config.yaml
moe_layers: [0, 1, 2, 3, 4, 5, 6, 7, 8]
norm_place: "pre"
positions: "rope"
grad_clip: 2.0
final_lr_fraction: 0.1
doc_mask: true
train_tokens: 716400000
Below are experts of layer 2 (counted from 0) of a mixture-of-experts language model. Rows are named router (the router's row for the expert), gate (a neuron's input weights, with its number), up (a neuron's input weights, with its number), down (a neuron's output weights, with its number) and show model dimensions 0-127. Each number is 500 + 50 x the weight over its row's rms, rounded and kept within 0 to 999. Numbers have three digits each.
After each expert's rows: a language model's description of what the expert responds to; "comes before" lists some tokens at least twice as common just after its tokens as in all text. This comes from a sample of Wikipedia text that the model never trained on. Tokens count by the router's weight.

# expert 45
router:424510508523357455539496552539509381417439540564536469463537432561512408522576464505445465504515537543526475456530588475520418530481550518378547521538343508446539580424529514462505521471466490465445491529531508381492516451527475533451453587495521535540532535486587507561443527458503511435523528558489445453484487446520470453541558564448426565468514529505495485519482456440560562590533
gate0:488514473467400494484518450464590497448547425652496450596498467477468427522500570438477492431425483476489572543564563561423499510549510497477476468529493638538537504589534406485430535589440555450504501511463431520537523516479482545521473580480471508524494608500594474491495527490509501505488527430393592533554504549524522514486519530547409515468490438470466580558446396474480476542438
up0:572536443494520512517400531558467473434490495507541476425503445551461521539591497467643536522456598524545514553482567547576536530449499550501540486524619484481480517516486484551428508576517612442535421357498514524594517462492534548530521595467443462516389534601549451538469484425468544518533543489579502487499472476482590499470503501516517455535489525535496502492432432461484517634519
down0:464574475427461445568581471457513504420470419444482504456434576449534423522515549549550492496442471462481406523489389522418385459527525516488478517523383471543601543427506496526491474457392444574576481542549484457488436542527497471508438561495574513520462537474507463504539511459500421458567516505416460588537415537503512570544508426561522472575526515465511559518504568413532560439494
Word-initial or word-final syllable pieces like re, La, Le, Li, De, Se in names and words such as Squire, Latino, secret.
comes before: "n", "e", "w", "g", "c", "y"

# expert 1
router:583438508527516388502485547505531462577449473602506472531516448544472485494490460486499451391526493548500504502509546536471449573488515445533539539599474506496454624482450524532454519442444481471426508392465508415536473475497538555498465599494511553472581495580539537611487432582608496382524497500529441497575484547579538518455558492584543516447513463380502530431483467471512459531436
gate5:524558486429475432532531476522502514558565492515475519593626462434559514445443579487454402453506465466623431493423557467489496511524442515459525554609445496592442444587583489490461541601538492468498491500530504498484527557461442575496525567510532620523514458568462526484553420570515466546502441439477484421535441504489504477523496488551530515484517436554413492578558434401499504466553
up5:416551433534440424461521510535633492512529549491562535457545418471478452450510464420540490426455541557412531587447466457570472476526454454510454506517447429562524396499469561613504482489532464484454488468591435588489472463429493586558562490478498485519583472429524529480539571466569470439503562498533509458535479445569496533529472466539481529590456464376470455520446575542541512497566
down5:554464518470440427493558454437504555496424554542472457545533450457429450463521511451464422471400427455510549480463523472531538479450466503461466423514566465561485498561449458576605523496449446447457481471389445447566509501461361466519534457445569485505445452472433506490524487571590347523483515499497544451462440567495579471515543549514529579518484424556510453515539458484477454471397
Word-internal pieces such as us, x, min, mp, ix, in names and words like Victrix, Felix, Olympics, taxpayer; also standalone or.
comes before: "ic", "e", "ed", "t", "er", "ing"

# expert 55
router:549476495569419537527493536549493402470458517513482429495422443512407441510411489465402461434483441447634513450528598509499482559457547569507506585636410507532517490495446461441493539430529489472552485463503484441457519543473423493449483531458512555499480471535572489499403514528515513496446545577520398519579456598531527567440492544481457495519509521449440424457548522509534596550439
gate0:526580473460485470571430535480473475435528510541485503534475560519529476520627484507490444450534522412482509418575467503513469476442575527488495542593469538431576485551519489505502383463503457474406532595461440388532458530572418465535563443494517478547543549470507550556591502506530522528488467454575356556481437563613533598454456487525513451421486515490512476461435441523441532470516
up0:375422500448487545513476486513419457513495457597516578587472455525504525414449525542486534478430495515503490587491513535551573418531571432446450505513510484494449463537562451527371558466551462441480521523545554557503510449389559436399499424520551561563505477462527524464464529505475377529484489447448468522505437569471597457514423497492463428432482496400550512497467551566451464475482
down0:529434508541548453530488603500547481513538503609474535534530429543555485469457460491484426539518497595537387470501472472503528485509494484459549600488556496414520536463530517524466515570462535577484483511497410504505450375458604538495413485528455533518539356486474485448425510534540489516543491499419516393444612498441458493505502442412466552422496488481512586495526494421625465501467
Verbs is, was, were, are, had, has, been after a subject pronoun or noun, plus as, also, not, only.
comes before: " a", " ", " the", " been", " not", " an"

# expert 27
router:511472533513452424539503553577530477459471564552522449521553380501503388553502474498466540365465505508578452507554494494530538516518594486418537525489429507486458485406380445513478529463452517465435477439507501533452547456450480615414445557568538499384493514546478521537507458511579458428471552508520455547468572533526566633445479500532440534537512518482444501497448480448488561588456
gate1:540495532536518571482521545444462542417481485565501455510495491561505445474441507432545476385504558479509480484551443512457469557524498479434551446427505510465541506494526479497477432411428498430503544438491444512507605541513429506494465550542464486490415478440498585427549430528495524520461657541447465473472508567520581582490494415479419352530487492487467499552523465339543436463478
up1:513532382500489455589431332481611438509505522523601497497560506490509521410457512561515513479412524558532485565464625541478479449476479420555500498509527510556491442426452537478587570548576505498575429579520589399511464511554516501547477447507540548554538541564597515560493513512443526452484524530536529498476512535505497477511444470571473517549494577454497489485517485581504398463459
down1:546491469447456574514498512500605562454372508538517464380525478537470450469554518461506453506441552506471526504426439499494545551487434529504469574461447529532509559459459484569523473546497480447501503514507500433378535413497546513397511496534550442518561529471530477487575522538464540530511607399431457473482596521553501410484438581420549511546501488501480489448472451456619584524620
Word-internal s and similar sibilant pieces mid-word, like Vi-s-count, Vi-s-itors, Pre-s-ented, bi-s-hop, also z, is, os.
comes before: "s", "ion", "p", "er", "o", "ign"

# expert 19
router:549523416525487500478473571506517463473445436630588462537456515533419558595475429401479467508504497414502448460450588456509412541420515454423560532588439497538534616536452477513531548425489476493475535503465490399492510467478455587437490532478493492388568494520552538527476429496520495477507553504506432512515514503565539491543510569510354623479549494444483536468475522530539553507468
gate0:545553564505488493434455573550432489437421451575550511493529513587448432523555492458610461590502543398502507538484576445566487506497508545491566519533496527568574593476476574439572513458485492489474541501506498472523571483500526449552473489460474526561393483503585530542521528507555483437555510521566465500411500480423565382572443558596480506543486499528505545358426419511507484511454
up0:406387513549490526558538452521557560518532531529540535518538484444554425496555458506421510514547522552555594472518443583540471466406552424413521567528513503527427416629545475594496563463521473534526550489523486537489475529486528506391477557582550533507534593475520517500444523474542468480538394458541538588504561483519438515568478479475565459432395530533498554481512538574536572440538
down0:467379555485453416445486545543511513548426519539450556459457410521516442550446477550450470525535536590457518549420517526472492549477479618467558475446507545571446485446514538469471545411455518563491601500541409406510540589465485545559522602486443493506468551431486460544553521454553464364552596529572517580538551528467505504469524522426502488458520536518583478551489422475495491509519
Word-final pieces like ant, ident, mit, ot, ain, especially assistant and significantly, plus section == markers and This.
comes before: "s", "ed", " to", " of", "ball", "ted"

# expert 31
router:538480552518452465582476593472511455453436513496500450543454467449424433511460454506387496448505442515531494436522525496448517532434525537440502529504468431499544530441459463527527592425465484513434497463500571502458496505391441673443470554541490462433493487571498468549440458491612580462516497548529457507462565519519594547475550523507471535471570512563519437357541447483516553606490
gate0:440497483476580567484440490527484414596437546516518484628472450440494492404549501421474569469528518507561469446502511522470500541526556443430479523487503457610529410388445592379513465585459519529556509475506489500506454386537438504525517493453524564578547497432470515569470453462512525450489544500542487490532558477474463496407478534524429486481553511584532521493441616407530468449544
up0:471441600483518559460476596527451445538557477537434573509377500510581525412403544424440513611459550545454455463509432426497526466534498529424506472398485584470506549413466508454484532492418544509526477545402469491490427447468479573529513443501506418417456447538560540560523554475476446455514439562441519519518500503453582545518497502525540504476578581499433551457471515520490427549540
down0:469465506538504605515482438437616423438516517512509498525440458529490557524495528582466528475440446465511492502440488518527534512551463551514528460545485358426470493506534507484535477485475524538475519537576570471551587500519558370591541398552501459524520565582517492453566581494577410492508390430505435505537447586527469564525490394480421493447514570471428448463520507528511459424479
Plural endings s, es, ers, ations, ities attached to nouns, e.g. yards, hills, Russians, carriages, Finals.
comes before: ",", ".", " of", " and", " in", ":"

# expert 52
router:517550618467498523541505643534503452588460494546498492520537516526471526547487549466378526467473467519509524501512531409524443596418594579401491485597518476486480518414459455468535570471459494517461478505467528471453555470456457587429443539525485509499531424465526535533456505570528508451491559548504292545467561548581543532462515537556467594528550521484518519476517521464553492515513
gate0:510451520549418509522554566463553525481578537609551517536421525548548485488566485491497566454593564485427495480473456574546476560573557580524479521454482555522546441525513507518456502528547399454442467473471490505501544428554520449552595537480437534470470510437433566409537506564584517428444481561450412596586580476513543529601404456529520512475528436469536495460542453490541460531574
up0:536531509541550491496518498534545532442310521577606519541496572500485506455462504461493529595481481450529552429461451436574518514464458520542494487550549524448495397444544576593526559488494503482467541485578482522547429493417543457520483499476428498541398479527568542604564439435517514576541556513425555505531399467430442496432448536463442510458505454471567504445471456505574446469486
down0:478446463598517593523539502510454489395471574509530486494456473463571500549455518550467494418526423445442473431485504507553544475561516491542522576622611493462485563442504516481475490521472543504506506519481517529518536495489388558469497502506537398499445412522433430542480473498542422508401365402457532493536410521404540505485570519487423554524511556461552532450578458491447426449550
Verb suffixes ed, ated, ing completing verbs, and past participles like used, made, released, usually followed by by, to, in.
comes before: " by", " to", " in", " the", " on", " a"

# expert 50
router:562486524624497488543554538537533482528472521570573412483539551522443521521475511415484489419463480543659509429468529447486373507533520488506542593541431504369462546470387516454462617410411516481432508551491517495498532434541496540426460531502491524454511505557544481542517533521536503520427502603520459535504515509575540525442556487509475531443483536417517465479570494496552486513403
gate5:513569514475523573537519533447516508497439539508524508454562493445497520435500580378496529450438442496446589550398505472466446525470524513498535432565417539539460521538516610474473521509434450391499526444547427541446473531477531527492506457500461527527505530464575422564476560544502521348510416460473456558470456412478528547441521456446441531610453451390504504592498437528461475526436
up5:548574480457456571547549566548438446449450391399612525515490466478525577512558573440517520470534539479526628515537463472436519484460469453568498442529439499562537496560443485514478526498481530486473471468548463495458517537515587500472487441433526476432541521489581504528506491384519600466468463494354445500545501440535497619498440530444549561518518490501541473511517479617445435417474
down5:537490525571435436483530365500551572452541503522494526442544442523437566502545505509550500508447473494538520468468469396486581500524577481488524555411522460585421544487483471530488464558495495487541581582469425587433468524455462438534498501572495507564482461532522492516489529552445487558485615610533556489407453539523513481496428569505472430523542445590430506475540567521428367495421
Mid-word stem pieces like it, est, act, ult, port, spect, as in manifested, practice, airport, respectively; also nouns form, part, number.
comes before: "ed", "ive", " of", "ure", "ing", "ation"

# expert 57
router:497485457540400490563527516504469342530426517534557468469513471533488491534528528573468462397427489575575390485505504493623426527527535558481562496559379523470470543521500449464561528431457502484451553523551487450516501455464448507410438564458443488471603548494633482506443486466560524422450514599571508532515447518513510581434491513475512544470513530444473531454483475511477582548496
gate0:497550446434514489461609576547576431484581483505472522515540556445561530445572568481378431519548480516579518458610551397544575542420533503577575503430488454510464533497550541433467499500490471619469415489430535434502512498550401428468435542492492466547499516537486562523493496530482468511511431480455537453461520490469439495574515489608482478450429535404470443428454507507480457523476
up0:528561523543509503523516505510517530526512431437532538601489508553491446530400585377519532485500546555480413471465494573469430457439542428422481589539472450447463513428486406590576428574539531381482479493535405545463409458580487502562520477547609494436503432548504447520488421422527496493502504514507487519471533588532501470481535444430542525553441491531525504557520493414584460484517
down0:491517427556436457473464485478584486485544508547501466442396538439553523560433563377478467441513580471442442586492501411574520545477541516478521515566558406478436520517471630549549476471466433421576449498495575519536421488513481539390477457501519429502530579527474499482537515475502479539419491515452523532554460487522544483595530555543422555449567556480482560567429583521533469442481
Lowercase prefix pieces starting words, such as re, de, con, pro, ex, mo, as in realize, declared, experimental.
comes before: "duc", "s", "st", "c", "p", "l"

# expert 2
router:520520450524367502511528576489547444518439524515537358475458472464400453458542470385482513362441451560526434478458498416528464581466517609478512522512359473416439584515515424453489532522415516494480476511508490405438537478490548525466417531467516440497468452510521528576500509587544527509470515520544487498506447569486510577565516554474590508466537503480450441491453482509528542509465
gate5:531492489568488466484483529545554393378420533535447495579539536534471510444455522546486473561516507503494528514424565452475553563425483521568482497563451666525440478574494492532406451602529559512490529491548448527526586496560516563455612527489516486555549530554498449493480430501481614440446406534551490489526466575551583504461482570540559450460436487551526436500550461461473500455479
up5:548443412526405538474588496536449534603516469501498469541474456422572554510548473474474543569496521597549525525490516526501438426466555443505476636491534498545549547436470479493585497482585472477573535545510569551527518477359600513521519507526502527489543555576422483585469565474569405519542467547442496587395463515514496410571523532458505461453544483461528539469477539425486502515528
down5:589452413408480495439451527560425444523509442518493543507499460595473414493646400538429525484439494531464443486485577494499482555539501552422570482493529544510503481504515468536503539452457537456466536536426513518513525494534487601497428521555544492531537447478500508520480582418492508467578583520569448547495410526513471550481526507456528538463443468586477499489476538420546617629391
Word-internal syllables like ri, la, lo, ea, tri after an opening consonant, as in equestrian, warriors, disease, Alabama, riot.
comes before: "s", "ck", "y", "t", "ce", "n"

# expert 51
router:522525512487432396535541572515500439528466491594544501466497434498457463557440394484455475429428429549525446486483595435535497568508519495490548506549478508477434548534453472451510506469471539505406463435549473499539590527426450564476470576490489481481539507523538429582466477418520583399461524495497370453597484578506551502442515465483466603432565495525475509472480514461541551645505
gate0:474476519484502500500483512396427383433477549543478506574511628549527564548466511464495447403443504508559541520588521425581540529526571454527535555454558534463408476436570497525468534502482465516508445455557469478418530435541485556501476525398464452507449518545608427563512513482461567501446406434456443452405462572512466520402531455456487532369445502505454493500491465516488529520493
up0:511458456468505467545547555492482539536435516441462561528557412476532567428427408543526475616522594595485486472537494584516572528494526510467488515512464514533589579528472549502490558490524440437488542552523383548487469551471559426484508533402493533426545477534422526496532387560458408419438505560455476454499453478467561481446432484489500442560573497551521465506599480544572585463522
down0:451577520465507475486558491612497483465449497604502450462511439553594479596535552427516578459569457542446549460531468345595489462496557489546456587561510547476442584424499511490494526400462504443518591550462475470458466449567499458429467574493440458557502437524557583592438509456471486566442481513493475504497427491445490430490472456528461506507563483532444530493546482527505479582449
Relative pronouns and conjunctions starting clauses, like that, which, who, so, when, to, often after a comma or noun.
comes before: " the", " he", " it", " be", " was", " is"